config = dict(
    d_model=192,
    n_experts=192,
    experts_per_token=4,
    normalize_top_k=True,
    norm_place='peri',
    norm_eps=1e-05,
    qk_norm=True,
    extras=['capped logits'],
    init_std_qkv=0.0321,
    optimizer='muon_variant',
    beta1=0.93,
    final_lr_fraction=0.0,
    doc_mask=False,
    dataset='wikipedia_en',
)
Below are experts of layer 2 (counted from 0) of a mixture-of-experts language model. Rows are named router (the router's row for the expert) and show model dimensions 0-95. Each number is 500 + 40 x the weight over its row's rms, rounded and kept within 0 to 999. Numbers have three digits each.
Before each expert's rows: "comes after" lists some tokens at least twice as common just before its tokens as in all text. This comes from a sample of Wikipedia text that the model never trained on. Tokens count by the router's weight.

# expert 78
comes after: "the ", "The ", "- ", "Mc", "San ", "of "
router:532464559482463507456461556508469548496471395571543515496545459483454485550554496546436479485460470558474481508518456509558525446459486499416462427538467490487434487453476522527582529517484498516485470520490480468506488499525482462586533477471529525534470447540427532416521451436530454466

# expert 50
comes after: "1", "2", "0", "5", "3", "4"
router:487466561463439454444484547515464565472509481494495473506482500493454523529588516461502453536469427474500453545467526435472455519452484540471525464493419511485484489512552512510487583532415549496499458499430497465579455588491538488517540510477523490435459445467462555495476407501540427503

# expert 17
comes after: "the ", "a ", "to ", "The ", "his ", "and "
router:619462526483513540450502525483515499455468471519505528433510472522443515495513494467478443566548447500515498529468511522500482439455476520520558469502417523554488402503485533517537549519511442452511433540515545534587451508497496529542523499504513557491445484486465557471522479566531469484

# expert 156
comes after: "in ", "(", ", ", "In ", "–", "| "
router:511464543466487418499497484472448576515479455582541481417521471472496473516494495521493406564411536585446489534449479461468542452537519551479488446481469466479479465487480546481570571450460450482458488573517538462510535531474564567512508536506539503476487446479466492537486514488511535529

# expert 159
comes after: ".", "=", "0", "1", "==", "2"
router:568428515497438565460455498509481514513564460530464521504468490546470537567673542519498445535487463536442465543518443490516529516457496489510462521538459526497435487482481463464524544507500468551444466526547608464556435568521504522555510493575539438496473511529467511508487484488531389472

# expert 101
comes after: "is ", "(", "as ", "was ", "in ", "with "
router:505483556434536501424483558530474508551506493542457550411530459477416525533546467480485464459572512495473493474552513484471566475416491513482530487560446514495465467454523493507609544507530504535557460505429610485510484505512602502508471534515547531502456464497436542500549445513476461567

# expert 80
comes after: ", ", ") ", "\" ", "s ", "), ", "es "
router:531460589513495546453494535494497472536549481500559495471592475503470496563578500517523468464454503549530527460532491487493535508472525497474539488535442522472515466426503521517490506478466473521551470612567565557629455502519505537467470564571533468499443431553442573494524482524477447490

# expert 119
comes after: "201", "| ", "202", "200", "199", "–"
router:487476503477487511511482589503419529485569487496504553450561482512497472504550487541532457464523416513548499474473491483494511483468485533483586494541472551508389472478503527558501490492486537445487476528526489497509442540533509536505460513482545541522410524445470637501500442510506513535

# expert 163
comes after: "h", "H", "M", "K", "Sh", "m"
router:561445532469458536389514535508457543487490509517525509473505510554470465587519459509529455457484501475463492461542521487506518467427462529444524480517484541508423458451495469524527640534488510504544451578476536511488513561516489500559480524481500523426483443478438562450447446536474496505

# expert 175
comes after: "the ", "| ", "(", "of ", "The ", ": "
router:555424536480431490436542494513465550503544434536545507460465410492504488531566521523446508491550479607499502568494441500509503447451442498477502488550469541501495437511494506510524606567487531442460446542483535463579501518472561468591560460492525436527491487471413547444565490534478464455

# expert 111
comes after: "\n", " ", "3 ", "4 ", "2 ", "1 "
router:587458506501496493449469535479402546480456547521569523428441494521432539474545509439522478458485497498570428511442503465503509487467492544357527478526438495466498378503492510504613513465528470520443419534487532491488494529477539535498506532576477497505486517517511568455458477453518456519

# expert 153
comes after: "V", "j", "J", "f", "F", "v"
router:551455566504505502470430506491472515470574493496542577522527467549479547463508501504536458505499476533466538513493459538490540504468457446512476475485434493525428465496495554455563514522523526501478477548472516583517473568517467507472500494513571563521475466503487541432487350439501466474

# expert 49
comes after: "the ", "| ", "of ", ", ", "The ", "\""
router:530447565470475529414508515462499596499506439534517470459467513532497491466586513492467446521514422606502491538493424531528585448459462486484494482498482532486471452456545495500507627548503485459466449516520495455598472504458549484537500462512559510537446462481428537431523496485509474455

# expert 42
comes after: "| ", "; ", "(", "–", "202", "201"
router:516458520512489507477476513531454485508507492542496494482530469535463532477635481514471413512495462584451498495500459506572556475466480500399532492502471549523465461475489492444503606538537477478455491513505552508534439551596480500519549555539537499476471498453469569451520492549508485494

# expert 128
comes after: ",", "| ", "′", ".", "°", "; "
router:561445588513517497478516484523477536495449491490481531527498528501405544507504501511442432505515457571487491535569477506453515476490448529469491479470481572540469444469486508494521547482516556531460454511514576482543512606567543551563486489563551521494485503503484521482546481437583398454

# expert 107
comes after: "\n", "\n  ", ".", "\n    ", "=", "w "
router:571473576496499506459483506554442542434548450524495508503467516507489531536558515541456476509475462546463521462522540518522530502490497462492522470537437505489475439499525531535488495509419533492487435579459529460545446555490513516482488486510559504467416404486500610420533454433469451491

# expert 4
comes after: "| ", "on ", "On ", "–", ": ", ":"
router:521441521523520535496493500564469522493559499498505495461534433534477513513496468497437431473451416524489428546586461500460493513490429538425511502469437508475475382380540519551484525526503492541436487522465491483557497575512501460542477526509526518544448473454443557492483503544540495478

# expert 24
comes after: "(", ", ", "| ", "in ", ": ", "the "
router:497399544479495496439513522514490504508486468586497581480511489503455475532518533482499453467520512569424468490552491509536538450453459504464516521526487571525457445511516510480579546503467517529479489527463581499548465584559524499540526501544472538549403477535448585456559484518551443509

# expert 65
comes after: "| ", "; ", "(", ": ", "–", "/"
router:534475526504495508468498499502466484495558493504507488541520484529475516494569500519433416503516451602433531546503441501481550465494502536402479503484442528473493403450468480479518563531532477535488488516468587469559469534546471581516526543572522483524470499481460526469560511576529465466

# expert 74
comes after: "to ", "and ", "he ", "a ", "his ", "was "
router:542433529502500495460509530503535488482581504522495496479468467564495533494544502430520439455470436487448546580521444566464563468435512485525470520446461514491459389422493445550502518453488465484536438533542596472563495527495470504483453536536539505554454490511459545438506499560500465514

# expert 28
comes after: "- ", ". ", "| ", "\n\n", ": ", "\n"
router:540455553441478522472464578520497553497533460508564525504496509515477555483548529504458454474546470514476470460481510526509547482414512490444524460493467646496465402444475557474539551506456550447494419531520514460534508572517498514539502573498454464527466533508443560454523471479481423473

# expert 46
comes after: ".", "\n\n", "=", "|", "==", ")"
router:530450522489418603472448472539480559512532435536521472493611411518452478497572527524480471515441427533513468498495496515516527536449488492511470547469428511502431442456521437533506529515516576554527455500486526513526485586530458542584522517536575521513461552495500495431488497468544341499

# expert 95
comes after: "| ", ". ", ", ", "- ", ": ", "\n\n"
router:528417524412467541449517528467473572485518450466562488474460459509453480480530543484506452489515483545449506508510513456513548416446504504402503479531477584509463429417475492475531594532450540459533413528479479445541500504479537471550501523484503452520424525515456552465575455491474472493

# expert 136
comes after: "| ", ") ", "\n", "medal ", "\" ", "6 "
router:502458526506459483483518475493494458477491491538517497505477442476471534548521470523519439514544454536488550596559508559440510479458458473467453460500432502483459442447527560547486548471411513484544457575442521481587423537521546505526519509477548503554449422438451638518475483539509481496

# expert 152
comes after: "of ", "in ", "to ", "for ", "on ", "at "
router:521456529447439511483423480483481500498428477475591486508504531543492521499544524525477449441523515555454415496503461483538501434371501494469500456572480526499432465478496532492561519511461489521509458561492557459525464545508508547596550508555488495499432511493485564415490466525537460476

# expert 44
comes after: "the ", "a ", "The ", "sq ", "5 ", "6 "
router:610447573474454521524517528430462483473491519493497509560528538557471488511505508482493394480536516534492456501503507494496540516471440484517516431499446561500454461460523518555540593467464479543477437559548480510571366555528532535536481453500559535520455457510491536497536502515456454483

# expert 2
comes after: "a ", "the ", "his ", "s ", "their ", "and "
router:484415535461506508454456498463479494501548528553610547509502468555470515494566509503478415495540472493548476485463527499486542459508466511495532541469490563498491418436516456510542547513466484539468487540498561523558455536479478466488498520477490494546455503504437537485508417490531450464

# expert 173
comes after: "of ", "in ", ", ", "on ", "at ", "for "
router:507450510437487487472456534497479490509584502535532533520560478532470500499600496492454462462502491543447516472515479562467502528383488525492541510409474530469443426463498497558551511514451479505461456594463569535550479559526480512494504606536511481527352514456496516516497480494468464492

# expert 59
comes after: "\n\n", "==", "== ", "===", "=== ", "Personal "
router:506496491422437547482432488557476529503566483505568506466560439529442458495558536459447488495518433479478433487522449502473548452464483498497497517488503569475453392492517494523487584486508548486534497506478501534551459474576486496550537540487566490503442465473463522434503497456529457532

# expert 124
comes after: "\n", "\n  ", "\n\n", "\n    ", "w ", "\n        "
router:574473574483481513417476495560436526451560464513505491503507503541492528501567496524457465503477490525432515482516543548495523495489511459491534442510475522515485397494532540560487538508439503492524443576484530467551392518536511530496508509457595487474415423478502573404548447456454464503

# expert 84
comes after: "and ", "of ", "for ", "a ", "the ", "with "
router:472425510464498546494490541495494495486509470499605439532547448547465519504554456427519481463477507479499461499534450553520593436488488555480534513483394517434461400484437507500531514522419484508526478552485520535566490500496537499496534509557549536487408472491401578472498462526465504510

# expert 38
comes after: "\n\n", "- ", "| ", "==", "\n", "== "
router:553477514438464518483502531491454523466557471578538553457483466535380449491572555445451475475512475528503477501469476494488511525472473476440522484466483577479466432496470512506483530448496515484517445486460555511538438569524521478500537560488501513494464442459491527429476418466482430519

# expert 103
comes after: "was ", "he ", "He ", "and ", "to ", "also "
router:526463475526514516472517482537532538458566489561466549434524481536466520475550577447482420455495492454494525535556460507524522461480523471508536505494434497580446368420454449561545503541496463456516502554512595521510468551522493513456470502497522500556403482459464530466528496512489458475

# expert 110
comes after: "the ", "a ", "The ", "s ", "of ", "an "
router:540407568482450556453500523441488467453537521528501536529523494493400504548505520514491408512507518503493484510534534528497511506467425495443511460482449550472439444481507461486594541465469461497501415581564531496544483489572472518494495483467454534500424439488470524484490498513532459489

# expert 70
comes after: "of ", ".", "in ", "\n\n", "on ", "to "
router:553438501433494531496429581497398455429496509558488488426548516535445469472569475473462479509511474515506471479530514512499531459414405553481538495474449528492442361486453538500553526552494553541474493552491524549546497552476517425508540524558461547500410498444459567450554485476509448499

# expert 47
comes after: "United ", "New ", "South ", "North ", "British ", "World "
router:544474517454485517407487492519422503452533489562545538502549486466521493537558490448419432450530470504561504509511445470508547455450486522496532406515483523481482481493492540526529566453513558497553445542463516520613495500488435494529462535515483475558480560557495554457554510487484465505

# expert 140
comes after: ", ", "| ", "of ", ": ", "- ", "the "
router:530421541437468551475501483476492574477476451503560492536480432545471489515551510544494457506524482590480461550466490493510512443433469537396524502500490576481453465390465507487553555499494519450483456491507556470593437542537584492565468535469562492499470496476445536480494486438515454428

# expert 16
comes after: "- ", "the ", "The ", ": ", "\"", "= "
router:501445551441445516427465569496470550493525440541535502488490458521506485514588470525457457457503415583502464487524439465496517454425495528400466468499488558443462445358489530528528563526455462467555452551504476480524502518496539495490498476496591479505407481454453529451527498520490487459

# expert 130
comes after: " ", ") ", "% ", "\" ", "Votes ", "Party "
router:463487530522478535476486507519458556491622422510516476536568426480459485475552484510460452520528451512500477524531439498520533464460479529482552503475489520514455447460517544611537617487473552461542467598529503504586441486544551469527513520534574503525456507491509538444489509470442455497

# expert 36
comes after: " ", "0 ", "1 ", "2 ", "3 ", "4 "
router:553473516489505513475487485489512546499469473488582491518545485568496493517530539437517464526536496534502509445573478503508513491414466494467530509534486551515482502460505460474546623519527494426537478578543597475541402576501505496503501506468552508541493477490472506503530446515431411494

# expert 34
comes after: "C", "c", "Gu", "3", "4", "Col"
router:614487584486493519461481518488450518469511518494558534398523501492489502506529561392522417492520523506474465506512421531588542517479442522495505431524480502485497469466496543544601510427525551492516508584486529477524512527567497494514486456509519492512502490497478545470536431468523463525

# expert 5
comes after: ", ", "in ", "as ", "es ", "to ", "on "
router:518506551461453518457405515506439499482491440510495508492493409540480517557553510476529495548501468555527505499519511471536541475418460491463489487547458516472464412456500501456465539539506517511518488576531602496555468585535506494541482517533514537508474388519430547444492452532483461519

# expert 99
comes after: "the ", "a ", "and ", ", ", "as ", "to "
router:546421495437512535403506561518539477484536520493505514470465535531492476510540536507487463525499468537516468518479490563527506430461482575492573501501476550474486410485483523527485540519478478503546513577522551516574474594529523519531478449571502486527395548514471521470556495558539452508

# expert 149
comes after: ", ", ". ", "was ", "), ", "is ", "and "
router:545423485512488479458528579453499573486557492529469552480538421506448499445536550512449453515516470494505527481563503524520534504470415501465539510556451508545447432477476518501500515500487520500472479561498585539634448565523557512481458529491475516482462494546463530382541476531541451501

# expert 108
comes after: ")", "|", ".", "a", "==", "o"
router:551461545483461497464497514495510537476461442527499588490513464555401491514583544485510433473474451553478449501478427491537527428478466442422553489430437572455455439459496516525511495476492540469522446580478577483607474591503551486521515553531536529505429434479479540496536457511520442505

# expert 98
comes after: "| ", "- ", "|", "first ", "Total ", "– "
router:548461489469507508459524489483479469550490520569570541449456504560482474519548556444527436484516500522517464483461541497494515464443446523455536532488476621511446391429462482493513518505531484514493475527535573489505423581552494493487465558469527491529463453521474510459528422451468449505

# expert 141
comes after: "| ", "on ", "with ", "as ", "″", "°"
router:565468498470505486505485535543487590491544473488497515508484411520496507480536468487516453444521381578474507540499462527529502507508495493455562513501458536444479400469508474570515551495482521478524469511468504524575404567473513473506495494525480508515451472471500532514550502546519482521

# expert 187
comes after: "- ", "\n", "1 ", "9 ", ") ", "6 "
router:565452514457478497439510546481449610515493459536481471451532473526427487519575500524489441466481445538471491505499490483534585455469438539498539511476433535510463430480505538517544528501514542471571475567481528480552430527531543463518535476550577508506428505506461582428543420472497452518

# expert 57
comes after: "| ", "|", "Mer", "Bash", "/", "Tal"
router:491474478480450532493466521491433517536486532486477575519491490516426494521508501491530483488517484502460507508453565557525479452407435567398488515516462565528484443469467476524588543487486527506541471515550501509561413500528497532547518542510513489478476491459477544496563455530457406501

# expert 93
comes after: "to ", "was ", "the ", "and ", "a ", "were "
router:571409493483504500433519517463533541433525458498472551482509510567497506447532570533524436464477452505450494527535481539487497390508477476479550492474489502522446417501440546515503505495530507522468437537470546479540506542533492481549519517489514560549425510466370549423514487530519486525

# expert 150
comes after: "| ", ", ", "in ", "of ", ": ", "from "
router:522425520499407526470498536479472488481538512551546544455545480548426516495544528424507483489481482609526487541475448486502523494449483474415597469518456539490429457480497486514538570480460510514521491543498565468522482582542502449526450521465544522526394488486466568481560488482533464518

# expert 189
comes after: "is ", "as ", "with ", "was ", "in ", "for "
router:511451503498530527478490575451531567503597535476503523494510488536504520461581563526481461460530445511464489607497467534475544426456509523471556501531393507476448383407525547508531509519535439532532482530580602524555391506504537498490521495569485480528404482434497581473513530521449504530

# expert 43
comes after: "a ", "the ", "and ", "an ", "of ", "to "
router:493421492466472566461508482544503513493571515517573512542466484539493537484516501499471427488485473550479482522508548529447535400485464527441461479494473561486487414454471498545481535537457479478567470554516524553575483528511457506515435493546501465558418484457478536453533516547491462498

# expert 27
comes after: "| ", "- ", ": ", "(", "the ", "\""
router:469460532480433559441480507527495548475495439502538522541523437536489499563544532519460460480515468576490469505493468439502548438443489478449516469568453612513475404416476516507585592510503524489465452543516495454536498551493577510534551495488546498527440464495448540476512454520497383450

# expert 185
comes after: " ", "% ", ") ", "0 ", "1 ", "2 "
router:542452531486472570462485550498490506514559458538566519515595512503470471506569493541472438535452407530516517510521535541493498422465410458517491450458496580513392446411538530574543569516478501477532459510513522517528396570578501529493509545476540508480452424462400525425485472487505461482

# expert 138
comes after: " ", "0 ", "1 ", "2 ", "— ", "l"
router:506438506442448558452444510516452554483479442493509497484525460546494479457519559466530460484506480511522452439585451535539515480452522558516545521509474565509438470437537510491569576472500534525534418512471595484525430500518526484545514511593469506517418477446451557446479415489526427439

# expert 62
comes after: ". ", "| ", "). ", "- ", "that ", ": "
router:575458559439508459443501544470470520508490475540521516521488471519507457488525520502534441512528399542521517510546497557523588455497449492418489429551459538513458415503501466476583499566451530484436441536483489495543420562516515522555537505505452457476507497465482614455481489553456495486

# expert 160
comes after: "- ", "| ", ": ", "\n\n", "• ", "("
router:541399537511543492457489561439469483516463454581531528455482501534445490526551530528457473482536446550477526482506506499575543441446418446447517448491480558488445411467481511461524463486506550531501483554506557496554428549511485482479446487513550565524471506501428528434499438442528441490

# expert 134
comes after: "\n\n", "==", "== ", "===", "See ", "- "
router:548509463433458519472464508497439467462513479508506456497550492508450502513572515487490469489530481461486441499470494432530534449427510541478546469498496505508456373474502463561488596477509502522522482513532525506531467506518503540538499511495531473495452531531472546475474460449530461547

# expert 26
comes after: "°", "| ", "″", "N", "V", "U"
router:565474520518464518464464514541429530455482481545486601467544517495446531521517476492460488528550396522538486563485441529537517492447461553513483470493446541501479477488450505488562599520486548489480451519461547490569421532507487498493535538473485475435452477441421514502525464488566419475

# expert 7
comes after: "en", "l", "er", "r", "n", "be"
router:553493549484460495463486499508480573474550503483527484462528492515400537543541558466525456495433479492460462536499506529502514457480440483424488498513431448517478457450536524476519502500439521520521475513479529508537432550569618518540556540581497511554428501497468552471503386398544478503

# expert 39
comes after: "T", "B", "New ", "South ", "North ", "United "
router:546448577448466475476452484477440503473500516588537499455555448538500456558540501426420468438481494505472484518541435452507513469438431527459551463507466500446441495473537512475561532486473544499537387508479502470576487498554536512557479507475504528452469484547498560481529460519427461458

# expert 51
comes after: ". ", "\n\n", ", ", "years ", "). ", "\". "
router:488478561526506506452490581480446553501498456496446506498541481531445438452548530503514445541519439549520455491509494529452513437485453437517472515480463504438431409483471555510541532539502506469535438514458551533581468611544523539529549512469525523486461515548464483480497484518481465455

# expert 52
comes after: "the ", "The ", "a ", "s ", "his ", "this "
router:543476504495459508409494498499452511449493479516521568453510495524493522506514531559511497537551459548533510541479448534541521425490483547450502436545350545563481432463482466507545545495493445488522475548530493532590509511546526490552560516495451500444447522488438559439548498472531433502

# expert 55
comes after: "201", "200", "199", "202", "198", "197"
router:540469526522479525475453529519472498500501487558519512551542520469414499492651450530566464512507478478517529475545498479545551506467485507446545452517456587536466494508526483499508527547500546439488385524441499520551431538504508529550507525545553540527429454473469566500570475418506472468

# expert 31
comes after: ". ", "\n\n", "\"", "\n", "- ", "). "
router:531469558500517516481507544520437561510490482552580494544536400494470496526563542483494463536471433573531556535474423495459483425481445472526462553519503505449402447448467550532563563498487523509494447597458523486536432518482540423531474459507543514514479494568491545469533470488449521476

# expert 53
comes after: "the ", "a ", "of ", "The ", "an ", "("
router:530435520453509537456543515533489530521528475454475497475463484528528448471551539491491427498543478505487458571500523501481507418458470516462508492583475632496466370457508501521523556510491474508486485538545571517622480518531480498545445480541501481540452475501429565454546541508477443524

# expert 21
comes after: ", ", ". ", "announced ", "that ", "said ", "in "
router:546436503472467482433515556535451511483529510516609567527562507545496502464561506482556437537547382501529458527554524503495482441449457457414448491506429522479442427442453525463514492513511524546514465531437533454550504554586562513494444498513502507480464460541503517431482521497497485479

# expert 89
comes after: "the ", ", ", "| ", "of ", "The ", ": "
router:530408523451398539382508510493454477539462462558535481511515468500460527570524545484469500465527480588504515505513471462543556479437487465496573459479456517489464424514537507521532572576461489501531448555468495441581497534516523544573476461498513450488450496523462521507542472529494471555

# expert 25
comes after: "| ", "- ", ", ", ": ", "by ", ". "
router:498410525483433576467491518495481566519550458512539500503537443543476493542571489447496421443469514635539535513564449480581513460467498540471506469508452566561482448435479499502562537522469520478508472521478504439525482523532520526505481452494496507501437453528486534460562453496497439534

# expert 155
comes after: "P", "p", "Par", "pl", "Pr", "par"
router:496410547499494520483414497518466499419480483555512528517538517462486402461528513511420458499539462540501441533525498507508558478463529526457506480568482556564455477467547500567523539498522527518527476530499537447536448500506485511560498546537479491475488478527469513468501414442480439442

# expert 184
comes after: "D", "L", "N", "H", "S", "F"
router:535541516521522539394429545526530498519568440501526530480511520541491581472549504496545449507481446551468515571541494507502549398456410515481524490508487540461472428488490536456516608514517602467500474528501502526580495547475574446519469547544504509503506501509479546422508407464484442504

# expert 102
comes after: "| ", ",", ".", ":", "–", "′"
router:591459488452491568484499473537532508510482507482469555485486536533414518494537483477459432480460394533524517535563463491500523501508454500482578460550466599477468425421496507480504554478443489550488487495508522471563465550555523471523542501545545459445466469501510551481501475513547454477

# expert 97
comes after: "G", "g", "s", "z", "S", "Z"
router:628400548479461507477461503504473542496509490503529502510541483530467581529511488493471494506537488582461498468456487576495525418473506507459528520534485566502458495505488528547530549559509524492432451516510490538560499504494506559500468578551515531457469533462522576491540444495489477588

# expert 146
comes after: "|", ")", "==", "===", ".", ";"
router:502485501443510473464460543502460506499491476503562546534446508575424454531556523446491472497553484535482504529488492509469507413463490561499525437562443529532457440493508546480505568477531438492487496533462537480518374626490554564552500492550565452473457431473480636479521494523496505527

# expert 32
comes after: "the ", "a ", "The ", "this ", "s ", "its "
router:561430521486474489485481543526474493496491452469532551520531447511496538529501512507462465509502488517506499493488519547535536457475448482440494427483497534539424425448481470505529555525513546535466470549555476537555482566541519592476515521505501492538421460444470520445578511522507447485

# expert 170
comes after: "a ", "the ", "and ", "his ", "to ", "s "
router:507422508472499515442522489565506507504575489515546440512461470527514494506546508534531433467544436485487459522504455528528516416447470573484501525490473518468502385405482494553500531536521510478466481525525577525623454544519493495516487514501485464551423529487490581413542501536510479463

# expert 14
comes after: " ", "0 ", "% ", "1 ", "2 ", "3 "
router:593475572484502545480488527493501531485472431548610499554574513538481513536497522482506460541481429532529539493555514549492500438426413419505499435514475537504448503441524492512577591520489510455516456527542581494532426624527505529508499542488500501495479456510374511469532450457512466486

# expert 190
comes after: "a ", "the ", "and ", "to ", "s ", "his "
router:548476515480479602446463500487510502518581455479539506515479469537504500502512548508526443491543467515475484535473526522464516448463438484432460499495495554450460357460541529558562526515517456471525500562517558545565474558504475488547456473537538520515424499463474563465563507574474460497

# expert 81
comes after: "O", "An", "N", "as", "u", "S"
router:488497568467515556398445456491523504450489429561508560521487482526462490495505499505559481520460377564487506515531494444515535462477494511470524468474489589527418449461515496465519586498481483556554433503510596449584493542491495502573503585531546480527511442535397510465492464466483506488

# expert 83
comes after: "a ", "to ", "the ", "be ", ", ", "was "
router:564447501518444485486504525492507520468551421515511576571495479538446551488571524454485414505540484555488461483473524480547565485480478450488494484540456529497394422415449495495527545522386532528443455562582500480551450543502512510499488565478483534497470477480447521499506529494516470503

# expert 137
comes after: "the ", "| ", "a ", "The ", "– ", "- "
router:522437503524475469453496492546511502542546465518590543467525479530522480529543451470523474473468461519511528534534469514525538450423466487523530457480450545526445408402542431492558547521486505443474448537516494505546468522518533422457542469493545518535439456438413492465516494516457474466

# expert 114
comes after: "W", "K", "T", "w", "Ch", "Sh"
router:560322622488513523469495529520441545494501515536476501443511472523507450571510509490458445510466446512490519544531503490517568466444507515446507464505483536479475442502513467483514568480460496515527414592510538495533491506525523505535514539472530493455470463528393529535475488519498402476

# expert 191
comes after: "was ", "to ", "is ", "has ", "had ", "a "
router:558422502487396488476522498488537509444490461520521546540497470526489562505553502549490423485509498509450482544515518550527588499479441506451619527528451542524482407419521562488488518513517524527527503526472506448553450553514503536541491449502535520485445481498440568397513492532461456487

# expert 64
comes after: " ", ") ", "\" ", "DF ", "i ", "er "
router:531440559489491539480489520503507546491485463494502515433514446502431493511531488501457441491441464541437533577521448520529494451449494497390524482489483528479424427447518515505564524509489506520496476601486532512540430556524535483513507500581531551527469506489463576473513490527498457504

# expert 174
comes after: "th", "Th", "st", "″", "St", "Ch"
router:522325525479446528442520506477440612501468501495523467531514439555467465531523513505428500550522491473481423489484472540537476514487450443476494403486464521446435461450541449555469493520478557524502413571533527515490440502515533508595505520496470481549403471479441544481514496495498466492

# expert 171
comes after: "the ", "first ", "a ", "second ", "-", "his "
router:570455509529475465407485490482445478544502521507491499422512499561504413507534539435550437510525457452558517562489482499480540535443473523462504500486375511520450437449467445515500573526563494511515478502504510491549479559585529528483503487485509503507458499478482506461561438520493443476

# expert 178
comes after: ") ", "9 ", "5 ", "2 ", "4 ", "6 "
router:526459558495489503446478512531479517490510485604474546432526530471458479489599531467552427488511455532518515570541442505498515473420495519451520506505477520482430441412507471580596553488467505503525447625491507516567386539528558491539494505500509511507428497481481564483520476462480460480

# expert 133
comes after: ".", "| ", ":", ",", "–", "9"
router:637479500453527557472450508546448492493473487491531542487481487465419556485507481449513467486461480472490472418539464513492486516479397454510529449489419545553456398496481515551483520460489511545479477533457498470554437611515550508581497533476529534516456454507489553424528431521521495512

# expert 48
comes after: ". ", ", ", "and ", "where ", "that ", "when "
router:544443511501483505465466561548483551526499476496550450452569489515485512459541497474529483501552459473512520551520420497466468394508487500447514497469399562479467418431484497492505527451481508542561468464485533433515439512476538508472461538523484539462419503521493546462529458458505520444

# expert 157
comes after: ". ", "in ", ", ", "of ", "to ", "\n\n"
router:515374547457463525452477544481433521478515508521553537493556449513447483517616552479503460497512477494472517488528457541507505464423472523477544517476462536482447417464486509528605546498457531496488451609462588534551445575522506503475496555539503518516435518512472552455523444489481462486

# expert 127
comes after: "in", "is", "as", "i", "In", "us"
router:538454513547498500412440529469485486478465441512529519508497520480370537497532552511533500482498489546481491434499509522539555485448470485508482508497443652528452498476487522482458563491450554521536418516531567498494466526504525511541505595492539480505476481480443542471523481514475501510

# expert 18
comes after: "S", "M", "A", "N", "R", "D"
router:559507565466486533427395509538441486440544429517557500466555486511476509546511453503525429466504509540509484486544515464523501431468450544468535474538458528523466470478482491461555617553470528477495475537481504568503467564507472511536499546476529494443509490478497509454540457556460463482

# expert 120
comes after: "| ", "(", "; ", ", ", ": ", "in "
router:476445483498454550465502514533454552517554502467521527488488480514490509503543494473464448555524431528530479554502453551530535450465474513522570468481454561508466430438485467523559554518521497506485456525462568465624447550522525485521482521537514462539398501466416538443508518534531486544

# expert 139
comes after: "he ", "to ", "who ", "they ", "and ", "He "
router:562432563466476542481507531519494497436548468534537497490543440505493444517511446451514387543505487505533526570492460542566568450504486458516491426498429499495459392404430510575515494490521529469527450552480516544527469576498486545487469551535547562533449547444433564473534507489550508532

# expert 176
comes after: "the ", "a ", "of ", "two ", "his ", "other "
router:583452509455484544492539492461516483488510444520550525494520480538483487477489462512485445497509496511531493466540450520513544440457447486436489474508416556512505433494472453564481555509470471496515443518516489536582491523515487511527458474501599546553435495500493593438556527578510496537